Weights of a small mixture-of-experts language model, trained from scratch on English Wikipedia.
Size: 9 layers, width 256, vocabulary 2048.
Below are experts of layer 2 (counted from 0) of a mixture-of-experts language model. Rows are named router (the router's row for the expert), up (a neuron's input weights, with its number), down (a neuron's output weights, with its number) and show model dimensions 0-255. Each number is 128 + 24 x the weight over its row's rms, rounded and kept within 0 to 255.
Before each expert's rows: "gets" lists some tokens that make up at least twice as much of what it gets as of all text; "comes before" lists some tokens at least twice as common just after its tokens as in all text. This comes from a sample of Wikipedia text that the model never trained on. Tokens count by the router's weight.

# expert 28
gets: "ill", "ell", "all", "ard", "ack", "ion"
comes before: "s", ",", "ing", " of", "ed", "y"
router [162 150 105 113 113 105 151 168 173  85  96  88 144  94 108 123 111  99 126 168 142 113 132 113 138 155 116  99 109 146 102 136 118 156 116 141 132 113 121 119 118 112  97  94 160 110 116 181 108 129 189  75  92 176 115 106  97 141 114 170 143 155 136 139 159 107 152 152 118 139 174  90 101 147 174 125 118 135 161 113 118 106 110 142 122 124  99 119 124 108  97 117 141 145 139 114 161 105 104 169 138 150  92 129 101 156 166 182  98 165 171 119  96 138  93 160 107 118 105  82 159 128 152 119 115 106  98 119 125  97 124 124 117 147 141 117 146 132 120 153 162 109 140 150  83 146 145  97 137 145  81 131 110 177 124 147 119 151 141 104 126 150 152  85 160 150 112 160 130 138 164 123 177 125 153 108 180 120 146  98 142 135 152 105 153 162 161 136 109 157 151 138 126 122 116 142 143 110 175 128 121 138 130 122 121 114 112 112 139 114 140 163 125 128 128 131 111 120 108 128  92 114 129 112 104  92 156 135 147 120 140 149  99 108 112 124 144 106 187 118 127  98 133 133 158 156 111 155 133 131 120 104  80 131  92 128]
up2 [155 103 114 107 130 130 108 115 134 137 175  99 139 179 162 140  91 136 139 127 120 162 145 143 125 125 114 187 124 106 106 166 112 138 158 129 122  86 141 162 135 140 110 124 123 158 146 136 147 149 127 161 171 133 110  75 114 114 113  89 173 185 111 129 148 155 137 107 125 139 152 105 120 106  79 179 127 141  96 132 117 135 133 140 176 119 157 129 136 144 107 138 155 154 112 151 177 111 104 121 145 138 162 129 139 151 110 120 115 128 156 106 154 141 102 125  76 136  96 126 100 144 114 116  97 127 126 159 128 134 173 118 131 108 143 148  99  94 143 158 120 163 137 101 127 166 159 133 158 142 162 111 143 145 128 178 136 171 101 112 139 137 160 141  98 128 127 145 155 142 152 140 137 139 129 108 150 159 126  84 126 134 137 157 160 113 110 102 144 158 129 138 151 153  97  85 109 106 118 132  82 112 107 170 147 101 155 121 155 108 127 105  95 140 111 106 138  83 110 161 162 120 127 136  79 111 130 113 116 138 132  64 120 159 143 124 145  91  89 132  88 128 109  83 111  93 127 112 120 163 107 172  89 149 126 144]
down2 [108 114 120 148  68  99 130 158 151  99 109 108 170  99 149 132 114 152 118 146 118 131 120 116 117 136 138  87 122  88 140 135  94 111 126 178 117 154 145 138 134 176  93 149 171 100 106 137 134 138 151 119  77 137 140 133 147 155 151 109  97 105 126 140 157 141 166 146 115 132 130 121 145 163 136 103 110 142  47 136  93 116 123 125  86  96 149 145 118 104 138 143 142 117 159 124 132 114 112 133 144 143 173 186 124 125 127 117 137 114 128 140 145 150 136  57 135 128 112 148 154  74 176 129 145 126 127 101 150 112 145 137 177 128 159 118 109 121  99 135 135 130 112  89 148 113 164 147 119 147 149 158 190 102 121  82 123 106  74 105 114 151 142 151 131 127 118  98 100 155 187 104 114 152 101 140 109 122  84 120 109 122 101 104 148 122 118 167 121 130 143  97 122 107 147 164 140 129 133 129 133 107 161 169 116 151 135 117 154 175 129 110 106 129  87 140 142 135 128 137 117 133 109 146 166 134 118 139 102 145 109  94 148 161 133 105 117 120 132 149 102 164 144 164 146 123 121  97 131 138  84 119 162 110  71 114]
up3 [177 120 133 152 131 133 125 108 123 131  99 123 108 155 140  91 127 155 151 126 101 172 151 159 115 126 140 116 138 124 117 111  78 105  81 114  95 111 134 135 122  89 164 131  95 153 141 143 137  87 121 115 142 147 132  77 146 114 122 122 146 119 149 122 100 121 114  93 131 106 114 150 142 145 129 113 119 130  99 116 119 176 138  88 160 117 138  97 139 164 140 125 165 127 161 148 101 141 154  83 111 135 117  55 118 130  83 120 146 134 135 135 121 139 146 125 159 126  69 145 118 125 146 122 142 130 139 122 166 126 108 134 143 119 130 175  79 149 115 159 110 154 142 106 133 139 125  89  96 121 113 140 124 101 104 139 125 121 126 119 120 141 105 115 143 111 109 141 157 154 179 151 156 199 159 144 119 172 144 200 130 110 114 143 133 123 133 109 128 100 131 121  87 123 118 134 118 128 119 130 179  96 178 149 154 111 126  79  91 112 140 140  92 153 149 121 126 137 128 128 124 142 131 184 176 136 151 117  82 129 108 117 116 109 160 146  95 107 168 115 173  72  97 129 133 146 105 122 140 135 167 124 131  71 152 103]
down3 [ 94 108 131 155 110 123 142  70 131 147 131 132  97 105 155 126 149 113 148 126 132 102  74 119 123  96 153 133  90  91 108 133 112 123 136  67  94 118 128 163  99  95 132 153 125 142 175 109 121 145 124 133 122 156 117 112 128 110 134 130 156 119 129 107 111  94 153 122 100 180  82 151 116  87 113 140 131 133 184 102 157 150 147 115 113 138 156 147 129 185 197  98 132 104 157 109 158 136 129  92 114 118 124 154 175  95 128 117 135 133 145 107  88  55 110 140 135 152 155 100 155 148 152 144 146 131 133 128 140 117 151 154 150 158 122 148 135 158 113  98 153 153 120 128 116  78 119 145 123 130 128 106 151 140 123 165 157 145 130 125 125 100 106 127 137 146 154 130 166 110 115 128 148 144 133 152  97 135 109 148 161 127 110 142 126  86 145 161 133 154 147  79  90 122 123  83  64 130 171 126 122 101 113 113 106 155 162 152  95 153 137 151 165 165 125 127 142 121 100 121 127 108 101 111 151 147 128 168 136 148 152 149 106 141  86 101 141 117 126 147 117 129 142  72 109 123 109 148 134 147 133 132 176 111 129 113]
up4 [130 110 113 154 130 145 148 120 124 109 134 130 118 135 106 137 126 150 127 114 128 117 167 151 137 171  96 165 144  52 105 146 110 115 171  94 106 156 134 159  89 152 113 128 130 158 153  82 118 133 131 141 102 145 175 107 134 124 101 118 118 113  95 146 173 159 107 116 137 154 104 158 137 108  61 165 121 115 101 156 111 119 143  97 116  95 120 138 145 154  84 132 162 190 121 133 111 100 101  94 112 161 123 121  89 127 166 122  56  96 153 110 127 113 124 168 123 123 162 131 136 142 156  71 168 109 140 172 136 130 179 115 101 131 145 131 111 144 166 157 133 104 102  87 144 140 177 129 126 145 173 116  93 117 122 109 132 133 147 126  91 132 111 110 131 135 138  97  96  93 107 138 130 118 133 160 138 122 138 135  96 127 131 133 129 178 115 142 173  96 105 117 125 124 118 133 127 111 119  79 133  88  85 131 143 121 110 153 174 106 120 108 118  96 167  80 123 139 137 129 156  86 107 134 148 129 122 110 121 124 103 142 137 123 123 127 114 117 106 118  93 112 132  85 132 106 132 137  87 150 116 124 139 132 159 140]
down4 [175 122 177 116 114 157 124 126 105  90 137  77 121 172 143 142 139 158 134 138 140 101 145 136 137 111 122 153 122 138 125 146 117 122 144 131  90 131 138 172 140 109 127  96 141 137 134 161 116 167 164 140 151 144  87 103  74 100 120 152 123 141 161 171 115  91 109 123 135 148 139 130 118 103 122 135 112 114 114 110 115 125 115 116 127 156 132 108 129  95 159 160 112 120  69 130 107 164 134 107 125 131 155 177  97 138  91 123 139 113 122 205 139 108 135 128  88 143 139 135  93  96  90 157 109 122 124 134 134 136 111 154 151 121 157 143 161 125 116 156 117 156 116 139 105 127 142 126 107 114 164  55 107 174  99 112 162 126 154 118 166 118 121 181 108 104 147  92 116 158 141 121 106 148 121 132 144 146 104 123 160 135 158 172 127 123  68 104 139 115  53 123 150 119 110 134 131 139 120 113 115 120  73 129 129 110 167 181 101 116 124 129 108 143 144 107 117 118 120 116 128 147  78  93 146 147 114 136 144 100 122 117 140 130  84 129 162 137 156 115  93 132 119 157 183 136 144 123 127 112 126 173  98 139 128 148]
up5 [139  85 144 130 118 128 140 146  80 162 108 131 106 156 133 131 130  99 172 118 131 151 130  95 121 138 157 120 166  57 166 148 100 106 158 138 129  78 102 148 104  92 181 162  97 119 109 114  83  92 104  85 126 130 121 117  75 186 129 117  94 108 137 136 100 117 128 122  76 121  88 169 135 126 123 119 132 128 148 116 142 136 145  80 161 164 163 146 109 113 118 108 167 118 146 108 154 150 128  88 145 129 125 128 113 124 107 145 122 150 132 112 124 126 106 133 109 145 145 169 126 137 133 144 112 106 141 135 117 117 117 137  99  82 100  83 138 106 144 165  99 133 132 134 130 117 110 107 129 116 163 107 128 102 162 149 146 131 144 149 126 123 168 150 130 119  92 144 139 154 121  95 129 142 139  65 133 152 107 131 104 132 131 155 158 122 114 118 105  98 158 134 171 160  95  75 102 140 102 147 103 129 108 164 137 122 120  86 139 179 101  95 121 137 142 146 165  94 112 137 174 166 135 155 148 114 131 112 117  79 150 142 151 125 167 106 131 131 166 128 162 113 130 117 107 131 131 153  76 155 155 131 117 129 127 126]
down5 [104  97 138 110 122 129 130 141 185 128 134  96 144 107 127 136 131 154 104 112 123 123 187  88 129 165 141 103  69 103 104 123 137 122 112 138 126 100 142 115 147 168 127 108 142  95 117 132 146  86 170 128 140 146 110 122 117 145 113 137 103 144 119 135  90  80 142 189 109 137 151  77 166 138 147 130 132 135  79 118 115 120 114 122 147  90 125 134 130 129 133 152 130 133 119 130 108 171 137 162 145 106 115 148 139 113  76 120 102  97 121 132 139 174 119 143 135 168 147 116 135  86 129 175 140 159 134 170 131 124  90 124 137 133 142 102 105 142 146 151 149 125 140 145 109 148 105  92  99 123 131 122 125  94 118 151 140  80 104  95 114 142 134 179 177 149  76 124 113 131 143 154 140 138 149 113  88 116 146 181 146 108  94 110  91 110 139 125 114 164 107 141 132 163  94 171 165 141 136 130 130 120  77 145 147 134 134 174 137 129 151 131 145 136 159 151 146 129 107 147 142 127 140 112 137 101 135  72  80  70 128 114  80 121 111 155 107 146 152 132 105 150 119 118 158 159  76 124 112 140 112 167 142 146 120 130]
up6 [141 122 132 130 144 139  88 146  76 138 157 138  72 142 164 128 139 112 119 113 141 135 104 119 130 130 118 124 153 120 157 141 121  88 149 101 144 120 125 191 167 148 127 126 144 163  71 100 118 126 135 130 151 126 133 107 132  73 136 105 100 150 157 147 113 137 118 115 124 106  87 156 132 121 140 163 129 111 112 158 144 113 125 125 119 144 163 141 160 133  94 117 122 130 110 118 138 120  95 137 158 134 143 133 143 159 116 111 100 113 105 153 134  92 159 141 108 131 105 117 142 159 105 162 103 111  87 146 114 125 145 126  84 108 152 114 112 115  86  97  86 116 144 155 120  58 119  69 112 110 122 135 126 164 174 100 152 102 133 151 102  99 141 139 133 111  91 134 117 130 119 105  97 102  87 155 163 143 154 167 152 161 108 127 163 138  85  77 129 152 133 158 132 193  80 108 105 142 112 154 113 140 127 110  72 128 160 113 147 122 134 164 111 128 137 147 100 130 145 114 128 146 127  93  99 119  76 152 126 151 171 112  95 127 145 139  74 143  93 112 131 124 142 147 125 101 155 148 171 155 128 127 108 120 133 158]
down6 [108 127 100 103 151 140  81 119 159 136 164 129 145 156 118 138 132 119  95 142 105 121 135 149 112  80 102 141 104  96 135 118  96 104 137 159 131 142 155 110  89 134 130 115 162 157 143 107 135 106 103 113 136 116 128 116  69 132 157  98 145 142 103 111 140 139 102 128 132  92 108 168 121 133 147 133 105 115 154 169 123 155 129 117 136 102 154 112 124 170 146 155 101 105 118 145  91 154 152 144 135 142 181 139 140 140 129 131 138 135 111  92 102 134 161 142 147  89 175 114 116 163 154 146 154 152 117 100 154 114 134 165 147 134 130 173 117 151 180 171  99 147 128 159  88 131 125  85 139 100 121 125 124 142  87 153 152 144 115 103 135 145 131 126  98 146 166 145 144 110 109 140 113 146 131 107  99 166  86 140 105  94 120 173  79 100  84 148 173  99 158  63 145 155 183 147 131 128 127 114 171 123 156 138 157 137 144 138 125  99 121 148 128 142 140  86  97 111 169 110 160 132 118 103 124 102 155  97 128 137 141 159 142 136 117 135 152  84 121 108 105 122  91 118  91 139 136  76 123  97 105 149 132 158 140 135]
up7 [153 156 115 148 131 113 120  99 153 148 188 123  92 116 131 124 126 175  99 138 159 138 165 182 114 138  67 138 119 164 141  87 104 133 123 150  86 136 125 143 132 111 144 159 107 138 140 110 127 126 114 184 111 132 149 107 123 122 134 120  96 142  99 147 170 119 121 110 165 152 138 163 117  99  93 155 126 114 121 119  97 123  75 101  99 143 139 149 146 105 150 125 123 147 149  96  97 124 136 137 169 120 131 128  83 129 117 109 116 112 198 133 144 146 151 126 101 132 165 128  98 108 161 135 136 138 151 127 112 145 140 141 144 142  89  94 156 134 137 121  96 118 132 109 142  72 139 120 139 140 169 121 103 103 129 141 148 108 153 127 124 159 109 146 142 110 129 168 109 182 109 100 132 109 163 157 107 112  99 101 171 153 136 135  75  89 131 152 147 142 155 106 173 100 188 144 108 104 101 131 115 158 120 142 129 113 132 145 163 100 100  94 105 108 146 153 118 121 114 132 130 124  96  85 111 160 110 123  98 167 127 120 113 138 100 130  84  98 101 116  89 126 154 117 137 142 157 142 117 133 147 102 177 133 159 153]
down7 [143 131 120 134 146 138 139 150 133 162 152 135 170 147  98 102 161 115 169 150 127 129 134  85 136 129 114 141 169 117 108 136 135 138 107 131 100 147 120 141 131 143 116 150 186 104 117 122  98 139  82  97 182 117 104 133 107 130 129 126 174 115 101 138  97 137 128 116 131 111 117 149 107 133 154 102 127 130 135 122 108 192 144 161  85  98  96 127  72 129 116 141 137 150 120 127 140 144  98 110 127 125 126 117 126  86 115 127 163  96 135 110 120 116 136  81 145 148 108 101 143 138  83 131 112 119 134 155 152 133  78 140 122 121 150 148 181 136 138 106 119 153 106 156 129 164 155 144 106 135 123 123 139 159 117 125  62 152  95 140 119 106 144 172 161 129 111  95 128 125 144 190  68 154 106 138 119 116 122 160 140 143 161  99 146 128  94 141 151 187 133 122 110  72  71 148 100 158 111 122 145 120 138 147  87 145 182 125 117 156 156 104 124 112 126 148 106 107 105 126 119 102 106 162  86 143 195 130 128  88 102 122  97 132 132 133 124 154 138 132 119 103 128 119 143 175  96 160 110 101 134 113 128 123 125 143]
up8 [126 126 117 145 140 148 148 112 150 149 128 139  98 110  91 116  87 127 105 119 131 147 118 203 124 156  91 109 174 110 121  92  94 148 148 153 118 134  99  98 131 160 105 154 112  95 154 128 124 175 140 161 119 175 104  84 155 118 139 126 126 143  82 119 169 122 155 140 126 114 122 147 110 147 154 183 104  94 161  82 161 105 155  98  99 119 114 179 144 132 131  92 164 151 119 147  98 144 111  76 159 125 136 173  96 123 123 115 107 126 138  80 161 105 110 188 138 152 185 148 124 147 115  87 126  99 148 134 140 101 112 140  98 122 122 124 118 129 100 117 113 116 151 110 106 127 110 129  79 147 124 116 150 123 125 128 151 122 118 116 110 172 119 144 124  96 127 132 113 115 102 127 120 144 148 133 157 170 161 114  69 126 137 139 119 118 148 130 164  99 162  82 131  84 120  93  98 163 105 132 112 105 109 120  92 117 149 163  91  90 164 140 123 116 150 138 136 130 138 161 150 110 138  96 132 102 105 138 110 158 156 164 106 143 172 120 119 126 137 136 117 123 111  90 121 118 130 151 128 138 134 133 172 128 126 139]
down8 [110 119  93 114  81  97 121 115  95 166 176 160 144 172  98 135 151 135 139 169 142 131 158  96 120 151 143 103 138 133  91 161 135 136 117 144 152  92 135 163 141 132 186 110 144 103 115  99 155 112  77 138 143 123 100 151 142 125 155  95  68 118 123 111  92 120 111 147 146 135 133  90 115 116 142  70 185  80 128 157 120 175 122 109 116 136 132 120 104  81 106 149 116 159  96 121  98 109 163 141 176 139  94 104 144 150 107 107 152  73 115 108 137 133 115  83 110 122 120 120 136 127 101 173 140  99  98 108 139  97  66 109 153 144 103 135 112 126 120 154 112 155 148 131 107 123 138 114 137 133 132 114 149 139  98 159  86 146 122 144  94  86 163 149 117 116 114 113 157 140 136 181 131 148  79 115 144  98 123 143 153 136 127 133 119 136 126 150 150 166 144 146 113 145 142 133 109 105 133 137 136 148 137 162 142 134 143 142 127 134 123 128 107 134 182 160  93 147 110 121 104 111 127 133 124 114 141 122 112 108 139 113 134 139 104 164 127 133 171 111 109 155 134 156 174 130 106 171 109 136 182 120 134 107 148 123]
up9 [129 117 100 148 119 105 106 146 133 111 137 106  72 129 136 103 119 130 119 122 113 140 159 185 149 139  91 110 142 101 123 176 126 111 115 157 113 170 143 117 118 134 117 107 108 131 113 119 151  71  92 107  88 169 152 149 146 137 118 141 147  94 134 130 178  82 129 148 122 106  90 110 146 147 127 136 149 131 160 101 138 145 138 115 160 138 107  99  96  91 110 138 149 122 131 111  92 149  87  81 116  65 118 145 157 141 103 156 158 143 120 173 129 130 123 137 118 152 135 126 113  87 122  91 119 125  87  85 119 143 119 132 156 114 136 155 123 102  95 113 143 158 134 146 161 163 155 160 109 135 113 120  81 128 106 107 166 168 145 130  71  98 121 124 178 144 117 137 148  70  99 107 112 141 155 134 165 151 109 147 103 174 148 153 143 143 142 110 138 148 117 142 124 106 156 122 150 162 122 126 151 150 149 161 108 150 100 111 121 126 123  81 107 105 161 100 139 190 128 143 122 108 154 124 123 125 155 121 118 141 141 157 107 125 119 149 103 142 163 111 135 103 116  89 166 111 103 109 126 127 142  92 164 124 173 152]
down9 [128 156 155 144 142 139 178 152 137 153 132 118 138 126 111 127 141  84 172 192 113 159 119 132 127 135 119 137 137 111 104 109 155 141 109 202 120 181  88 162 158 117 120 142 132 142 130 126 151 159 143 109 125 120 161 109 100 162 107 112 117 135 113 114 106 107 118 143 122 102 150  91 134 137 139 148 112  89 108 113 111 149 109 133  90 119 144 142 127 128 123  72 183 121 162 166 136 163 103 107 135 131 112 143 112 125 146 149 129 141 103 123 147 114 112 121  94 152  78 171 134 128 118 138 152  99 156 123 137 100 110 136 151  91 114 167 103 126 166 103 133 138 139 142 146 161 118 105 132 134 113 154 108  98 151 133 150 131  65 122 142 102  83 150 127 133  83 129 141 184 165 131 151  84  70 120 138 140  71 138 113 119 147 115 111  90 116  95 174 134 149 115 127 114  80 132  73 128 164 120 144 126 168 138 113 142 175 126 151 106 105 128 132 143 101 148 122  98 111 137 112 126 112 109 108 140  95 133 126 189 163 106 138 136 117 151 119 100 104 131 156 157 105 139 127 136 119 126 121  79  95 101 143 120 124 115]
up10 [185 106 124 124 145 132 153 135 107 162 135 114 121 155 109 125 148 164 151 152  75 140 147 133 101 115 102 160 133 121 115 145  99 105 130 124 154 141 129 165 129 132 134 127 155 135 151 166 117 161 122 128  93 147 132 124 108  98 170 145 150 119  60 141 143 110 147 130 155  95 148 113  99 152 112 118 142 123 147  91 121 106  97 100 128 168 135 149 145 100 139 105 150 150  88 152 114 160 163 100 157 135 151 124 148 120 119 112  94 105 142 105 140  98 151  93 140 127 115 116 112 130 116  60 145 112 170 104 165 177 124  86 128  96 149 129 114  77 122 141 112 184 140 130 121 160 108 130 143 150 141 159 154 125 113 141 101 165  96 134  87 101 116 131 116 112 121 173 119 112 130 166 139 117 150 192 104 138 119 119 165 142 140 113 111 125 141 119 139 167 114 101 166 122 122 151  98 130 146 153 118 105 129 111  90  90 136 139 113 161 156 151 110 142 112 154 111 121 155 125 147 104 120 162 122 127  90 100 142  79 138 100 124 159 129 132 126 116  34 102 125  63 124 125 119 110 134 128 116 120 107 117  98 116 123 147]
down10 [113 114 135 121 112 120 178 147  93 133 171 146 161 135 102 109 158 139  95 124 161 129 142 135 116 103 120 132 165 120 120 108 124 148 144 151  88  93 123 106 139 115  66 137  91 109 160 149 156 102 120 114 104 103 153  94 106  85 147 136 130  93 132 126  91 175 110 109 125 135 156 159 145  90 113 145 166 136 116 154 127 117 126 169 118 124 138 105 130 159 125 134 114 112 128 105 109 149 111 118 185 136  98 127 131 153 132 140 122  93 148 173 124 111 141  75 143 142 128 156 139 123 129 121 104 123 137 101 111 111 107  80 134  91 108 121 118 144 131 130 148 138 119  98 127 130 103 132 144  90  95 119 145 155  85 140 102 117 127 139 150 113 119 125 160  73 151 179 118 163 164 120 166 128 132 107 113 111 160 113 105 153 159 108 169 117 116 109 104 136 106 148 200 103  94 167 105 151 149 127 148 151 148 142 142 133  99 110 170 142 137 124 123  64 145 110 124 105 160 132 134 105 122 129 144 121 129 149  93 158 179 176 130 109 164 134 110 150 152 122 136 123 171 166 134  91 130 167  98 121 132  70 121 137 156 150]
up11 [150 166 146 144 143 157 110 159 134 116 118 115 128 115 133 102 132 136  91 161 102 163 137 168 133 153 151 114 155 134 115 129 116 136 111  99  89 102 139 176 119 127 112 147 121  82 140 119 138 128 113 150 141 132 117 133 151 160 111 123 115 128  91 121 121 153  99  93 110 132  97 173 110 155 176 124 147 110 124  90 133 129 108 143 155  78 143 133 181 121 129 124 137 161 149 151 141 163 151 136 111 124 132 125 117  95 127 143  94 130 140 120 121 149 115 111 117 136 127 106 135 128 123 113  89 171 123 111 111 137 150 161 144 121 173 145 130 142 136 132 113 137 106 127 114  82 167 132 126 104 139  82  94  91 150 137 133 127 134 137 141 123 163 151  96  95 141 164 159 149 148 119  93 155 158 151 146 135 118 163 120 115 154 104 112  96 129 133 178 181  97 131 160 111 161 105 145 104 134  66 124 105  96 146 154 120 122  95 153 175  78 121 112 144 130 131 147 125 116 108 133 117 139 146 111 123 161 126 123 122  79  67  79 158 145  85 147 141 107 104 150 139 149  99 117  25 121 137  81  89 139 139 110 144 125 128]
down11 [143 141 167 125 129 141 157 160 145 117 150 140  98 133 114 122 139 124 116  95  98 122 130 113 131 124 138 146 140 108 135 150 111 119 125 131 118 144 153 135 141 121 107  99 130 116 135 100 138 170 112 158 151 114 148  87 158 118 111 119  67 135 102 107 192 166 116  92 138 114 120 154 114  81 134  88  90 107 132  70 139  80 154 152 159 141  84  94 138 133 133 142 102  78 143 134 136 152 111 133 160  93 116  97 131 124 149 109 162 160 104 171 157 129 112 140 145 111  82 149 134 138 161 148 116 143 135 137 157 106 132 172 112 108 115  86  88 110 129 139  93 136 120 106 119 105 162 137 130 147 129 108 162 156 129 140 125 145 161 130 125  93 161 111 168 140 131 144 118 145 127 128 149  67 134 147  83 128 115 140  97 162 126 142 130 128  90 136 125 110 126  95  99 119 159 161  94 138  94  93 135  98 147 125 147 155  83 143 133 126 133 160 163 119 133  80 163  91 155 129 102 128 115 119 130 112 105 165 154 130 136 163 116  87 149 123 146 129 125 158 127 151 179 131  92  97 174  79 148 117 135 177 166 128 123 153]
up12 [127 100 168 117 150 126 136 132 128 105 130 125 105 134 133 127 180 125 146 166 163 122 107 168 114 107 110 150 128  87 142 124 144 147 154 112 162 120 117 150 166 128 152 176 150 114 160  99 164 111 117 101 167  96  81  89 180 101 147 110 131 123 121 141 137 109  60 121 143 154 122 129 100  87 149 170 151 123 101 130 118 122 133 117 139 117 139 107 141 143 122 112  97 165 145 124  96 114 141 128 112 152 104 137 127 104 158 127 111 116 126  91 158 149 117 147 130 145 125  96 109 119 135 130 153 176 122 122 150 169 118 190 156 137  93 135 111 124 132 150 143 156  81 140 111  96 107 128 144 107 160  94 134 136  86 122 156  81 168 153 128 140 129 118 126 172 127  65 169 103 107 138 114 144  83  71 149 147  99 149 131 151 163 100 134 146 111  92 113 132  90 136 115 108 150  89 124 155 125  90 115 132 128 155 112 106 100  91 140 146 100 148  78 136 159 103 121 101 142 133 149 121 179 112 151 148 139 124 115 169 127 124  77 104 134 175 126 162 147 156 136 127 109 147 117 117 144 113 141 139 115 123 124 142 156 134]
down12 [174 122 140 124 148 169 160 108 137 186 136 120 102 172 111 147  68 146 114 124 147 153 139 132 143 167 123 132 166 190 101 152 129 129  90 160  74 176 110 105 147  95 139 108 135 122 124 117 129 154 141 124 108 104 108 127 162 100 110 119 116 142 146 127 174 125 123 138 174 121  98 125 115 118 119 108 127 127 115 113 104 138 103 131 133 119  84 145 149 106 145  99 108 105 118 110 115 135 150  93 108 144 109  99 177 152 139 138 125 149 107 120 135 165  99 148 133 141 131 179 107 133 132  81 106 101 160 119 144 116  69 152 110 121 137 133  99 138 137 131 111 133 122 178 142 162 111 152 124 116 170 117 101 135 148 144  88 150  53 140  76 124 166  89 167 136  85 138 161 132 106 128 140 103 124 165 103 101 146 125 155 105 170 181  89  87 129 118 109 106 165 118 141 113 137 125 133 114 140 157 166 129 181 106 149 123 177 130 137 108 134 107 138 127 118 121 107  98 128 134  92 115 106 138 128 116 138 134 127 108 122 114 100 141 110 144 128 127 118 151 113 131 146  97 137 118 110 137 102 152 136 131  75  93 137 125]
up13 [140  90 128 152 136 119 106 139 131 154 124 125 114 120 141 136 116 102 117 103 139 131 139 149 150 136  81 165 132 124 100 156 116 128  98 145 146 154 128 125 155 104 166 121 121  84  97 128  75 103 157 137 117 118 111  92 142 144  86 119 114 131 152 152 167 160 144 115 173 131 149 125 116 103  80 147 133 137 115 112 158 149 152 116 120 139 109 159 150 130  77  82 104 156 144 135 117 114 131 124  94 119  93 146 107 106 126 146  89 129 125 149 131  72 142 133  76 156 145 139  67 148 143 120 133  73 104 129 141 132 142 125 125 155 187 116 127 133 130  93 141 168  88 152 160 130 146 104 145 116 122 168 128  98 162 125 183 121 119 126 121  97 200 106 104 140 140 166 109 117 127  81 147 174 136 101 104 137  98 144 112 175 128 132 183 160 147  90 161 134 140 128  98 130 126 120 160 121 121  83 151  91 130 100 112 159 188 122 172 115 132 112 121 158 132 138 130 146 141 119 131 144 146  97 103 134 167 100 106  96 153 131 131 133 128 120  98 140 139 138 115 156 103 111 150 144 158 141 155 127 154 146 160 109 133 121]
down13 [ 86 101 162 148 145 108 132 159 120 131  89 119 101 100 167 126 156 123 166 174 143 124 150 156 132  99 118 150 128  96 115 117 136 107 161 107 153 134 143 119 143 129 143 123  88 137 139 124 133 117 180 123 114 131 144 155 110 164  76 148 130 136 152 117 122 143 152 109 104 108  97 104 161 151 153 139 101  98 137 112 109  81 144  69 134 144  95  82 136 158 158 130 129 100 141 109  73 161 136 127 116 161 111 169  95  92  98 109  88 124 134 131 162 156 143  68 157 102 156 144 133 141 122  85 137 113 114  92 143 143 134 120 102 101 106 130 115 123 203 141 130 115 136  99  94 131 138 124 133 147 145 155 125 127 123  91  73  88 143 118 147 111 118 125 114 116 132 172 181 116 146 133 111  95  80 136 135 125 158 178 128 131 132 125 168 162 159 119 150  95 120 123 130 122 133 147 126 105 103 119 105 144 104 156 105  98 113 133 137 112  77 138 113 116 169 124 125  84 165 125 140 165 125 137 136 101  94  84 141 140 159 134 191 118 127 141 121 134 156 132 128 151 143 133 126 146 130 133 152 150 115 115 154 127 153 149]
up14 [ 90 119 137  99 118 141 154 146  80 113 146 128  79  68 100 154 124 145  94  94 110 109 152 173 110 143 117 133 117 102 157 110 148 132  90 145 112 103 133 126 106 119 136 162 128 128  88 128 127 141 152 124 140 120 132 118 199 117 140 148 119 115 103 163 129  91 112 132 100 107 134 126 141  94 137 133 140 114 178 105 134 149 132 128 165 120 142 135 112 109 139 143 151 123 142 156  99 126 123 143 111 112 119 138 151 179 108 137 163 110 175 103 123 137 163 141 100 143 100 121 113 127 131 152 147 196 132  86 123 125 129 149 121 135 139 116 121 141 100 150 114 148 144 108 104 126 171 150 102 148 134 135 106  91 117 146 120 124 165 178 118 153 116 151 140 103 141 152 128  99  88 147 113 103 160 119 134 156  68 124 154 157 132 155  67 125 121  78 109 140 101 172 148  84 114 199 109 146 152 121 148 115 104 176 137 116 103 123 138  83 123 124 122  87 134 132 119 143 130 138 129 146 116 123 151 140 148  73 117 118 127 125  77 130 161 116 116 149 169 127 117 121 108  95 140  95 103 116 137 148 141 103 145  74 168 111]
down14 [133 110 168 123 113 119 153  96 147 128 133 133 113 124 173 141 119 106 136 130  99 174 139 104 119 103 104  91 108 115  73 128 158 115 151 113 136  88  75 138 111 158 159 191 183 151 133 159 140 163 149 127 151  88 173 120 103 125 129 113 133 128 107 164 139 130 145 135 115 133 140 103 114 135 126 118 141 169 115  82  88 147 169 149 135 167  99 133 116 116 130 137 154  93 145 151 126 108 119 137 118 142 123 111 120 115 148 116 115 167 108  88 142 111 182 123  97 115 140  84 117 120 116 127 121 141 165 148 140 153 149 150 119 145 134 121 117 108 136  92 131 171 150 111 159 139 114 136 173  89 109 143 138 135 100 115 110 118  74 114 110 112 111 117  82 159 111 133 162 131  93 132 118  98 123 127 114  95 112 107  96 105 170 136 115 151 116  95  78 120 143 128 103 111 148  97 122 154 160 126 127 142 145 132 130 132 163 102 112 126 156 142 161 139  96 184  88 135 139 124 125 126 148 125  75 104 168 175 137  86 160 160 153 146 140  95 144 133 123 129 104 144 123 137 139 116 153 178 159 119 104  86 131 103  84 120]